From a checkpoint of a small mixture-of-experts model trained on Wikipedia.
Size: width 640, vocabulary 32000, 135M parameters.
Below are experts of layer 5 (counted from 0) of a mixture-of-experts language model. Rows are named router (the router's row for the expert) and show model dimensions 512-639. Each number is 128 + 24 x the weight over its row's rms, rounded and kept within 0 to 255.
After each expert's rows: "comes after" lists some tokens at least twice as common just before its tokens as in all text. This comes from a sample of Wikipedia text that the model never trained on. Tokens count by the router's weight.

# expert 78
router [125 106 116 143 130 133 148 116 113  95 140 121 163 114 118  86  85 122 145 142 111 150  97 145 166  77 141 130 152 103 144 170 104 108 125 113  84 154 145 118 150  97 146 148 152  93 111 121  96 130 166  97 143 110 148 123 198 146 110 104  91 121 124 113 141 130 150 124  95 130 153 115 100 105 123 121 143 136 130 149 116 127  91 158 141 114 100 117 129 116 136 159 156 114  97 123 116 102 133 119 109 104 132 125 163 159 141 145 164 103  93 133 111 164 129 135  85 114 154 112 149  91 115 131 138 143 145 133]
comes after: " the", " first", "th", " this", " a", " two"

# expert 53
router [119 155 111 101 114 132 142 122 125 115 135  91 105  98 136 140 100 123  97 157 157 135 162 155 129 120 159 115 137  98 142  98 108 155 146 125 154 117  78 138 121 109 138 130  98 181 125 131 134 138 131 139 106 157 153 161 118  89 127 137 114 105 106 138  88 136 114 161  97 146 135 131  99 130 126 135 124 161 117 107 127  95 118  86  99 137 151 104 146 115  97 124 122 145 160 140 112 128 158 149 158 113 106  97 146 128 152 148 121 115 128 106 143  99 128 135 111 113  89  78 122 122 141 139 116 138 122 141]
comes after: " |", "-", " 0", "|", " /", " ("

# expert 42
router [ 60 143 147 109 128  94 137 147 123 144 184 136 150 168 135 126 122 106 108 137 111 159 121 119 128  97  75 113  83 138 164 105 167 113  94 171  93 120 161 150  87 154 164 137 108 119 132 105 109  96 108 168 127 146 138 132 154 112 132 107 103 119  94 122 122 144 159 143 136 103  96 103 137 146  72 128 150 112  94 129 123 128 141 134 134 152  77 126 114 150 159 173 117 147 138 100  82 169 144 127 130 104 148  97 142 139  86 131  94 154 146 126 105 102 103 164 124 177 125 121 121 114 129 125 116 164 136 147]
comes after: " a", " A", "==", " his", " an", "A"

# expert 1
router [126 115 152 136 125 163 116 147  98 158 155  88  91 149 119 140 112 144 107 100 161 130 139 138 108 106  99 154 113 110 108 107 139 132 148 114 104  68 132 132 141 108 139 113 118 131 121 101 120 123 110 133 105 155 117 143 143 114 156 115 115  98 130 115 126 128 141 104 147 144 177 114 106 125 129 150 134  81 149 145 141 135  90 106 128  95 160 124 148 121  76 138 127 158 178 136 117 107  83 115 125 127 114 159 124 109  79  90 125  85 146 146 112 103 142 159 122 140 118 151 100 110 135 151  79 132 159 134]
comes after: "\n", "==", " /", " ==", "===", "N"

# expert 49
router [175 109 142  99 153 157  83 134 156 135 155 130 107 159 119 148 129  70 119 143 159 109 142 128 156 134 121 147 149 181 116 122 119 108  99  98 159 116 156  86 111 131 135 131 131 135 121 122 123 104  97 117 115 159 186  84 174 126 128 106 117 140 105 117 133 123 151 173 182  94 172  85 125 110  98  88 158  98 102  67 119  98 122 108 152 124 135 109  97 140 116 129 114 138 119 128 165 120 148 150  98 120  92 122 107 143 166  96 132 117 111  90 151 144 119 111 131 150 144 114 133 117 187  96 154 117 145 123]
comes after: "\n", " |", "|", ")", "---|---|---|---|", ";"

# expert 40
router [119 112 119 122 124 161 130 128 111 147 125 154 157  97 181 126 133 101 162  95 114 123 130 107 111 155 114  83 126 120 155 126 143 145 130 121 114  85 149 148 128 139 132 127 162 125 102 102 167 116 122 162 147 123 130 138 101 103  92 116 136 110 124 124 151 147 131 101  97 150 100 146  95 166 112 172 199 139 107 116 146 138 108 137 110 115  77 104 132 101 104 110 145 107 105 110 120 144 111  94 136 136 108 145 127 112 116 123 123 179  86 118 137 117 121  96 182 159 137 108 150  96 105 153 153 114 124 144]
comes after: " in", " In", " de", "in", "In", " Al"

# expert 74
router [147 136 117 105 148 141 125 159 108 171 149  93 125 137  95  94 124  98 129 168 141 108 156 125 177 145 101 121 117 147  82 107 105 121  75 119 144 131 157  92 125 113 177 143 127 135 176 103 121 136  93 120 164 136 157 121 181 152 128 140 111 120 121 102 133 135 130 137 129  97 138 163 111 140 154 102 102 139 143  77 144 119  80 184 160 101 110 143 124 143 108 154  89 108 136 106 107 163 132 160 130 115 122 171 120 164 127 118 133 131 115 108 149 166 124 124 152 170 158 142 113 134 190 120 170 128 121 115]
comes after: "|", "-", "c", " Total", "===", " Succeed"

# expert 8
router [ 96 110 132 134  94 110 116 146  95 136  99 116  76 126  89 182 103 133 124 103 135 135 157 101 145 124 121 121 159 120  95 145 121 146 143 104 160 169 142 134 101 144 118 152 155 123 122 117 124 128 138 138 130 101 123 128 155 149 109 149  97 127  89 103 104 146 102 144 117 146 145 134  96 120 133 117 144 145 108 167 141  79 127 152  94 141  95  71 133 144 129  98 115 132 158 132 122 129 131 160 140 133 130 141 122 111 127 144  98 130 180 134 117 109  89 143 123 126 185 130 161 131 168  92  97 130 154 126]
comes after: " |", "|", ";", " 2", " 1", " was"

# expert 19
router [ 96 139 160 153  79 165  93 131 125 138 120  99 123 158 123 100 124 117 129  93 121 134 113 133 138 101  93 130 106 108 115 121  86 180 162 120 123 135  62  98 108 111  96 122  78 131 117 126  96 129 137 126 117  97 147 150 105 129 133 169 125 116 122 155 105 143 117 129  88 106 141 119 128 115 138 168 110 140 137 162 108 126 150 127 142 140  97 119 127 148 135 109 131 144 162 112 108 170 125 103 117 123 111 159  95 126 121 173 130 111 125 142 128 110 140 118  81 159 150 147 117 163 141 142 130 133 127 155]
comes after: ",", " the", " and", ";", " The", " or"

# expert 34
router [117 157 113 115 123 108 146 100  98 169 139 114  89 109 132 122 157 134 139 112 165  99 128 124 153 122 116 133 105 139 110 117  97 154 162 166 121 159 143 125 132 129 138 145  80 122 137 108 172 126 178 104 131 130 129 157 147 123 126 125 125 106 116 102 105 168 123 127 106 133 166 167 134 131 145 134 118 105  87 161 116  90 122  92 120 141 114 155 149 184 127 110 100 151 131 165 143  93 118 118 102 140 131  74  93 138  97 147 119 119 112 140 134 117  87 112 129 120  95 116 131 101 143 110 102 125 152 122]
comes after: " |", "|", " a", ";", " with", " two"

# expert 48
router [134 120  80 116 151 111 138 128 136 129  94 140 135 106  68 117 115 111 149 130 109 138 114 129 108 144 151 109 109 109 183 119 133 147 131 147 150 142 154 118 102 163 109  90 137  91 158  97 149 135 113 137 113 160 137 153 115 125 121 142 150 135 174 114 163 124 127 114 147 158  60 139 157 128 146 143 135 156 138 102 125 122 138 130 125 107 114 116 107 146 132 128 122 149  67 161 140  87 138 116 124 107 134 140 104  95 139 127 115  81 152 117 129 147  78 156 144  93  99 111 118 147 130 138 162 145 140 155]
comes after: " to", " he", " and", " was", " she", " they"

# expert 62
router [ 95 154 145  53 116 138 122 134  86 120 147 151 109 112 128 141  86 106 134 182 132 120 147 130 117  93 103 108 109 174 112 147 119  98 128 109 136 138 198  74 148 111 115 123  86 121 187 111 136 145 131 121 160 152 115 112 149 130 124 141 144 121 115  99 113 104  90 165 140 130 156 114 154 128  79 114 115 142 118  85 100  79  99 147 191 136 142 135 109 169 133 105 105 122 147 158 127 121 132  96  99 142 124 141  92 119 154 119 132 122 109 146 125 196  88 119 122 139 129 136 148 106 165 108 120 174 176 119]
comes after: " |", "|", " (", " a", " won", "==="

# expert 69
router [158 137 142 101 122 152 142  92 124 104 159 128 116 106 144 143 155 139  77 116 157 151 144 139  92 168 103 108 128 133  97 151 198 137 174  97 163 140 152 149 127  87 156  81 120 132 125 139 138 162 112 128 109  92 153 110 107 123 106 156 129 172 114 135 139 100 109  86 105 111 125 156 134 152 166 185 135 126 145 110 128 146 129 159  89 109 124 182 147 107 147 120 117 164 138 108 100 109  95 138 150 167 111 187 157 116 121 122 142 149 111 153  99 130 133 113 145 127 122 107 107 136 142 166 102 126 153 139]
comes after: " of", " in", "'", " to", " for", " at"

# expert 12
router [144 135 119  82 127 175 123 142 125 117 150  85 129 143 171 134 123 146 106 151 158 103 141 136 131 157 113 189 155 172 110 110 108 108 132 113 112 142 165 122 170 128 152 125 104 140 139 126 134 135 102 135 142 138 138 152 121 115 105 131 129 140 112 137 117 102 117 142 122  87 138 101 115 110 130 111 148  90 126 125 135  86 106 134 145  99 145 147 111 170 141  87  82 116 179 158 190 110 132 168 117  82 130 143 135 181 109 102 113 120 105  93 110 168  93 144 146  91 148 166 158 130 122 132 133 130 123 108]
comes after: "\n", "-", "|", ")", " place", " Born"

# expert 52
router [107  82 133 157 139 118 137 162 133 103 116 122 112 174  96 141 109 108  84 102 139  94  92 118 137 138 120 101 143 163 114 149 135 130 140  91 119 123 149 141 143 133 117  96 110 161  86 133 151  67 127 126 182 122 167 134 110 120  91 130 144 125 139 143 115  93 104 107 175 150 118 131 103 117 113 172 115 119 134 168 145 147 144 130 115 105 127 155 124  99 127  86 151 120 100 151 149 100 105 126  94  91 150 180 125 127 126 112 110 135 129  88 118 105 139 141  96 126 152 150 127 169 105  97 100 144 148 137]
comes after: "\n", ":", " ", ";", " information", " non"

# expert 15
router [115 122 112 174 120 156 103  93 114 135  86 108 118 107 108 147 125 141  99 108 154 173 137  85 123 165 124  95 111 120 110 134 152 126 125 104 124 168 120 136  93 113 139 119  69 131 111 155 174 138 150  98 131 112 144 118  98 143  96 125 131 154 143 120 121 138 132 112 117 150 136  88 160 132 110 137 125 174 166 132 146 116 153 119 141 116  90 164 125 137 130 107 161 145 128 125  82  67 130 140 128 139 126 110 133 108  82 118 146 102 159 125 147 111 113 167 129 146 147 103 126 132 162 149  93 111  94 148]
comes after: "'", " his", " with", " of", " their", " for"

# expert 17
router [151 154 158 128 139 147 161  99 123 175 164  79 170 140 139 123 144 121  84  89  86 136  88 197 110 106 131 137 137  89 178 120 112 116 155 158 143 175  97 171 110 179 128  97 155  96 140 163  99 110 125 175  95 126 132 124 123 141 132 137 147  91  96  87 106 139 166 150 105 121  90 146 133 162 142 118 129 146 128  88 114 112 141 170 132 168 140 155 138 128 156 130 162 126 141 141 115 149 164 128 132 136 104 102 131 112 110 142 111 134 166 112 140 137 119 130  99 117 108 126 164 103 114 138 108 164 112 145]
comes after: " the", " \"", "-", " The", " ", "The"

# expert 32
router [134 144 164 148 105  73 100 112 124 131 133 139 141  97 152 141 131 129  93  76  94 130 108 127 112  78 162 145 107 124 101 126 150 156 131 136  99 167  85 123 143 124 109 127 138 165 115  91  78 113 164 107  89 112 142 171 154 117 166 149  95 118  75 129 128 153 171 109 122 124 131 159 115 137 147 136 100 131 124 138 108 157 149  79 120 155 119 117 138 125 156 160 147  87 165 115 119 114  93 156 140 145 112 135 126 112 102 126 125 135 143 122 137 153 154 119 120  93 118 131 166 100  85 117 139 110 138 108]
comes after: " in", " the", " In", "In", " 17", "th"

# expert 56
router [137 126 132 121 115 144 142  89 123 139 134  99 109 144  96 171  78 143 107  77 140 174 113 130 156 142 140 104 155 140 144 137 117 139  91 102  80 141 145 129 174 154 142 138 134 144 125 174 149 101 107 138 127 154 118 101 141  98 115 176 152 141 158 147 102 110 116 121 161 143  86 114 102 164 109 155 126 131  75 166 123 183 147 119 119 120 139 150  88 143 153 139 133  97 165 133 141 113 101 171 157 163 141 130 166 142  84 125 138 176 149  95 136 100 126 160 108 127 150 142 163 187 107 118  93 163 157  99]
comes after: "\n", ".", " =", "==", "===", " also"

# expert 38
router [147 122 138 166 137 121 116 122 183 109 134 105 119 110 125 158 112 117 110 130 100 157 123  91 130 163 160 131 129  87 106 131  63 127 127 153 107 166 101 118 136 135 147 178 175  98 121 171  94 174 131 126 103 133 155 142  60 133 155 171  99 126 156 172 130 133  90 148 116 147  89 130 154 117 147 149 104 115 130 123 142 108 129 158 115 102 129 142 129 149 133 134 111 124 145 128  81  82 117 127 167 124 126 138 135 132 129 148  77 134 106 157 158  83  83 108 119 124 156 136 108 152 144 143  87 155 116 130]
comes after: ",", "s", " and", " Genus", " Family", "hylum"

# expert 31
router [148 144 117 152 152 136 135 122 120 125 159 139 158 106 105 100 131 108 119 147 160  99 125 142 144 111 140 120 141 137 114 141 115 122 118 129 146 108 116 159 119 171 105  69 114 158 162 130 163 115  80 126 141 146 125 162 144 158 129  74 126 133 122 122 126 126 134 128 146 106 104 119 128 124 146 111 179 117 171 139 158 131 142 128 131 122 148 108 159 119 102 124 149 143 111 134 176 155 116 117 134 119 116 107 114 121  98 134 119 162 107 143 147 126 188 128 103 163  87 123 170 134 116 115 158 130 145 130]
comes after: " ", " S", " C", "S", " D", " P"

# expert 77
router [108 134 151 172  88 134 108 100 127 136 125 108 116 141 122  80 108 112 118  79 124 140 112 127 113  85 121 114 114 131 147 128 108 151 159 138 128 122  94 121 100 102  95 135  85 138 123 130  99 134 150 135 133 108 148 149 111 112 142 168 119 119 111 168 110 130 119 113  92 108 136 135 117 113  91 143  98 142 127 143 107 119 158 120 129 161  87 105 145 154 150 119 105 133 167 130  89 186 134 120 143 110  90 130 123 132 144 151 136 130 122 156 148  94 129 128 113 155 165 141 117 124 153 147 122 121 118 144]
comes after: " the", " of", " and", " a", "ing", " The"

# expert 16
router [139 140 127 134 181 168 105 131 130 152 161 134 132 114  84  95 160  73  99 109 110 109 113 139 175  96 122 122 143 152 167 137 104 138 160 193 143 104 136 144  90 138 125 112 129 115 129 123 122 118 118 162  68  99 129 107  73 159 108 146 113 123  72 148 115 122 127 127 148 145 140 111 131  96 118 123 140 138 191 152 100 157 118 136  87 137 131 120 124 130 100 134 163 113 122  79 106 106 116 140 118 136 163 157  85 169 124 108 153 149 122 135 115 104  93 126 122 115 120 108 131 113 107 145 133  98  92 157]
comes after: " the", " The", ".", ",", " that", "The"

# expert 68
router [139 120 129 157 114 149  88 126 148 142 124 142 123 119 122 142 141 150 164  99 129 160 105 143 144 111 136 126 171 102 144 144 120  91 134 120  91 134 134 112 131 118 164 115 130 105 142 151 128 162  85 142  85 128 142 122 138 149 107 114 120 144 151 125  94 137 118 117 151 142 107 111 148  77 119 130 119 106 122 158  84 151 142 143 127 116 165 104  86 174  94 106  93 125 111 148 144 105  63 115 134 127 125 115 114 158 177 151 136 145 147  99 156 143  81 119 128 111 138 147  59 126 128 150  98 134  99 137]
comes after: ",", "\n", "s", " well", " Party", " Candidate"

# expert 57
router [157 145 157 146 147 138 189 141 130 164 157 135 111 158 148 134 154 128  96 101 122  95 155 148 112 135 150 111 146 147 128 147 169 111 152 123 134 121 170 130  96 142  64 115 139 133 184 151 146 158 144 113 108 111 113 110 169 137 130  89 124 109 151 139 116 150  89 138 166 135 133 103 128 127 128 116  82 108 159 127  97 145 102  67 109 153 118 137 153 134 127 116 159 150 189 136 126 138  88 158 164 131 132 154 108 145 119 128 166 134 132  98 171 116 109 146  94 126 119 135 131 166 149 136 101 117  97 119]
comes after: ",", ":", " \"", " a", " as", "\""

# expert 60
router [125 166 133 110 129 157 126 112  94 153 152 156 102 130  93 107 131 149 137 176 110 118 138 163 131 117 134 129 140 159 102 107 116 138 152 131 176 121 134  54 113  81 159 143  85 102 153 123 146 125 173  75 119 142 172 116 161  96 115 109  78 141 138 109 104 130 105 105 119 115 147 126 122  99 142 104 138 130 136 126 120 110 102 175 167 103 133 156  91 162 138 154 127 122 146 114  86 164 147 147  92 174 132 103 130 112 127 128 131  86 154 124  81 112 118 117  97  79 140 117  99 107 134 102 128 109 122  71]
comes after: " |", ";", " were", " population", " age", " are"

# expert 66
router [138 119 153 136 128 137 169 129 129 118 142 109 131 141 103 135  97 131  76 108 142 132 119  99 151 109 144 136 171 124 114 127 118 119 125  82  91 123 145 160 138  74 132 106 141 178  98 153 112 122 100 130 134 144 158 139  86 109 111 143 165 166 177 157 112  91 105  77 110 150 120 107 141 150 170 154 122  98 130 138 137 141 109 114 114 107 149 154 133 139 105 105 115 137 117 139 168 138 142 160 149 114 130 141 160 171 112 118  87 115 115 141 158 107 127 135 113 116 145 177 134 168 109 129 117 112 111 112]
comes after: "\n", " Coordinates", ")", " code", " Country", " Type"

# expert 51
router [150 154 121 139 142 171 137 117 132 169  94 146 102 120 141 130 109 154  74 143 165 141 131 141 133 117 111 113 147 122 100 111 161 171 145 138 163  87 127 169 109 136  75  90 147 109 103 142 115 121 106 139 151 131 143 120 110 108 102 155 141 110 111 119 166 113 122 165 125 137 137 133 108 145 122 164 131 108  82 164 124 134 138 106 117 101 125 122 160 113 137 114 141 131 126 120  80 133 132 129 170 134  97 179 135 174 120 156 136 164 111 128 131 174 110  91 149 114 171 107 139 118 132 122 127 105 142 144]
comes after: " in", ".", " on", " In", "In", " On"

# expert 11
router [ 98 131 142 122 109 102 149 129 111 153 149 124 158 111 144 122 130 141  89 127 106 166 145 129 136 116 110 150 127 155 161 146 162 154 147 157 109 111 138 163 114 149 135 154 191 130 110 161  74 137 159 152 119 131  79 111 139 172 123 153  66 134 122 122 146 123 106 149 115 119  82 134 146 139 114 137  91 159 104 148 118 104 157 123 124 153 130 108 161  90 113 130 123 152 124 110 120  97 161 156 153 135 168 139 148 113 100 140 138 166 131 159 123 108 150 171 104 114  58 117 134  92 124 141 137 144 117 138]
comes after: " the", " A", " United", " New", ",", " a"

# expert 4
router [125 125 109 111 107 121 126 166 120 123 140 128 117 140 113 137  87 144 122 105 156 112 107 151 150 128 101 127 117 112 176 121 162  95 145 137 141 137 114 168 117 142 121 134 115 150 138 118 136 163 110 167 118 169 124 120 118 131 139 116 125 176 128 136  77 119 153  95 167 139 139  62 134 160 158 146 133  82 119 133  91 167 129 118 116 105 159 130  94  83 142 159 147 129 120 156 125 140  83 123 151  67 133 115 103 158 120 108 153  69 117 110 119 114 161 163 107 128 151 148 129 175 118 149  98 108 126 127]
comes after: "\n", "==", ".", " ==", "===", " ==="

# expert 39
router [136 170 130 171 127 152 113 106 134 155  78 150 126 160 114 125 156  94 145 106 149 143 132 115 111 118 110 141 161 147  90 131 143 126 108 163 158 116 156 153  93 135 141 135 146 144 126 107 116 142 137 137 157 106 131 141 105 119 121 114 113 128 133 145 138 117 115 130 143 167 126 133  78  74 118 153 120 122 128 151 117 138 159 116 144 122 145 106 130 137 131 156 130 150 133 128 144 147 103 100 144 133 162 159 130 132 112 145 136 139 135  88 100 145 109 156  92 105 165 105 114 127 123 138 123 130 156 116]
comes after: "==", " |", " is", " as", " with", " and"

# expert 9
router [121 123 135 164 150 133 109 114 114 142  83 152  91 119 133 153 121 112 100  82 143 126 136 121 120 101 125 161 159 132 124 163 129 112 155 108 119 126 126 150 134 100  72 138 105  95 107 130 163 137 112 135 125 135 125  86 139 104 135 128 109 136 143 157 108 121 154 119 156 116 148  92 103 125 129 173  97 159 115 155 132 125 138  92 106 115 167 150 152 131 138 119 156 149 111 155 163 142  72 106 104 138 141 123 131 144 162  90 136  81 158 174 110 115 148 124  98 102 112 151 120 133 131 135 134  69 183  92]
comes after: ".", " |", ")", " =", "---|---|---|---|", "=="

# expert 23
router [131 100 149 114 136 131  89 131 110 138 159 125 144 139 114 137  96  87 118  89 124 166 176  92 141 142  96 119 161 134 110 100 115 192 155  96 103 151  95  93 139 133 131 121 112  58 110 105 152  83 101 133 148 169 154 111 146 123  82 133 160 109 130 147 120 144 153 118 112 129 158 118 162  98 102 127 105 170 128 105 128 134 127 134 115  78  98 132 134 133 131 140 130 132 154 136 115 121 162 158 100  76 129 129 100 142 128 109 113  74 136 133 145 102 142 135 158  84 110 102  79 132 146 131 116 164 134 102]
comes after: " 0", " |", " ", " 1", " 2", " 3"

# expert 44
router [111 145 160 129 131 137  71  99 117 117 166 157 141 184  99 132  76 120 130 183 135  98 163 125 152 101 142 134 147 160 127 118 101 113 112  96 110 185 123  89 140 143 140 161 109 146 135 134 157 131 124 107 126 154 155 110 143 146 119 110 147 133 105 117 140 101 126 132 134 118 124 145 147  95  97 141 120 135 132 108 111 103 104 133 168 113 159 178 140 140 111 106 127 120 150 152 125 150 147 118  95 111 141  95 129 130 153 133 106  42 154 123 144 164 132 143 127 130 143 136 136 160 179 173 125 146 132 117]
comes after: " ", ")", " 0", " —", " W", " 1"

# expert 36
router [129 145 108 125 106 164  89 147 180  71 118  93 138  85 129  77 135 134 116 122 118 128 164 117 155 110 129 131 129 110 101 139  72 132 132 157 119 126 123 165 164 169 152 152 144  81 144 137 108 158 133 109 107 123 120 120 114  99 121 127  76 113 131 140 171 146  98 160 175 151 144 104 163 107 126 144 137 116 155 141  95 146 115 130 112  84 131 139 154 159 148 166 152 129 139 122 143 125 114 125 161 131 114 139 118 149 154 170 135 106 113 173 125  91 101 107 140 111 136  95 112 120 121 172  75 139  96 156]
comes after: ",", " and", ".", " but", " he", " He"

# expert 27
router [114 133 121 128 177 129 126  88  98 137  96 123 113 160 123 157 109 140  90  80 189 111 119 128 142 113  96  98 132 138 182 104 157  92 119  92 113 172 111 132 138 156 106 149  99 121  82 116 136 130 133 149 132 103 130 108 147  96 141 165 149 169  80 137 117 146 135 141 147 138 135 101 137 164 146 132 154 117  81 134 123 118 110 127 121 121 176  95  97 135 104 169 169 106 148 136 125 119 105 143  86 157 110  90 110 165 106  86 101 147 150 128 106 200 150 161  93 150  88 160 162 159 144 119 112 126 128  82]
comes after: ".", "\n", "==", " =", "===", " =="

# expert 65
router [107 155 141  53 127 154 159 146  96 118 119 142  83 127 123 106 116 124  82 115 177  89 117 191 135 131 103 140 151 147 123 130 134 119  94 127 141 119 161 122 115  87 145 148 103 124 151 148 122  94 135 131  88 139 123 171 110 122  91 167 131 114 113 100 121 120 128 124 122 122  91  94  79 106 128 124 161 102 151 140 134 104 106 143 141  99 148 145  94 156 132  79 102 139 133 121 191 131 161 133 107 116 171 169 111  97 135  92 114 136 129 102 161 122 134 156 127 116 130 151 184 136 101  80 129 102 142 110]
comes after: "-", ":", " •", ";", "|", " Website"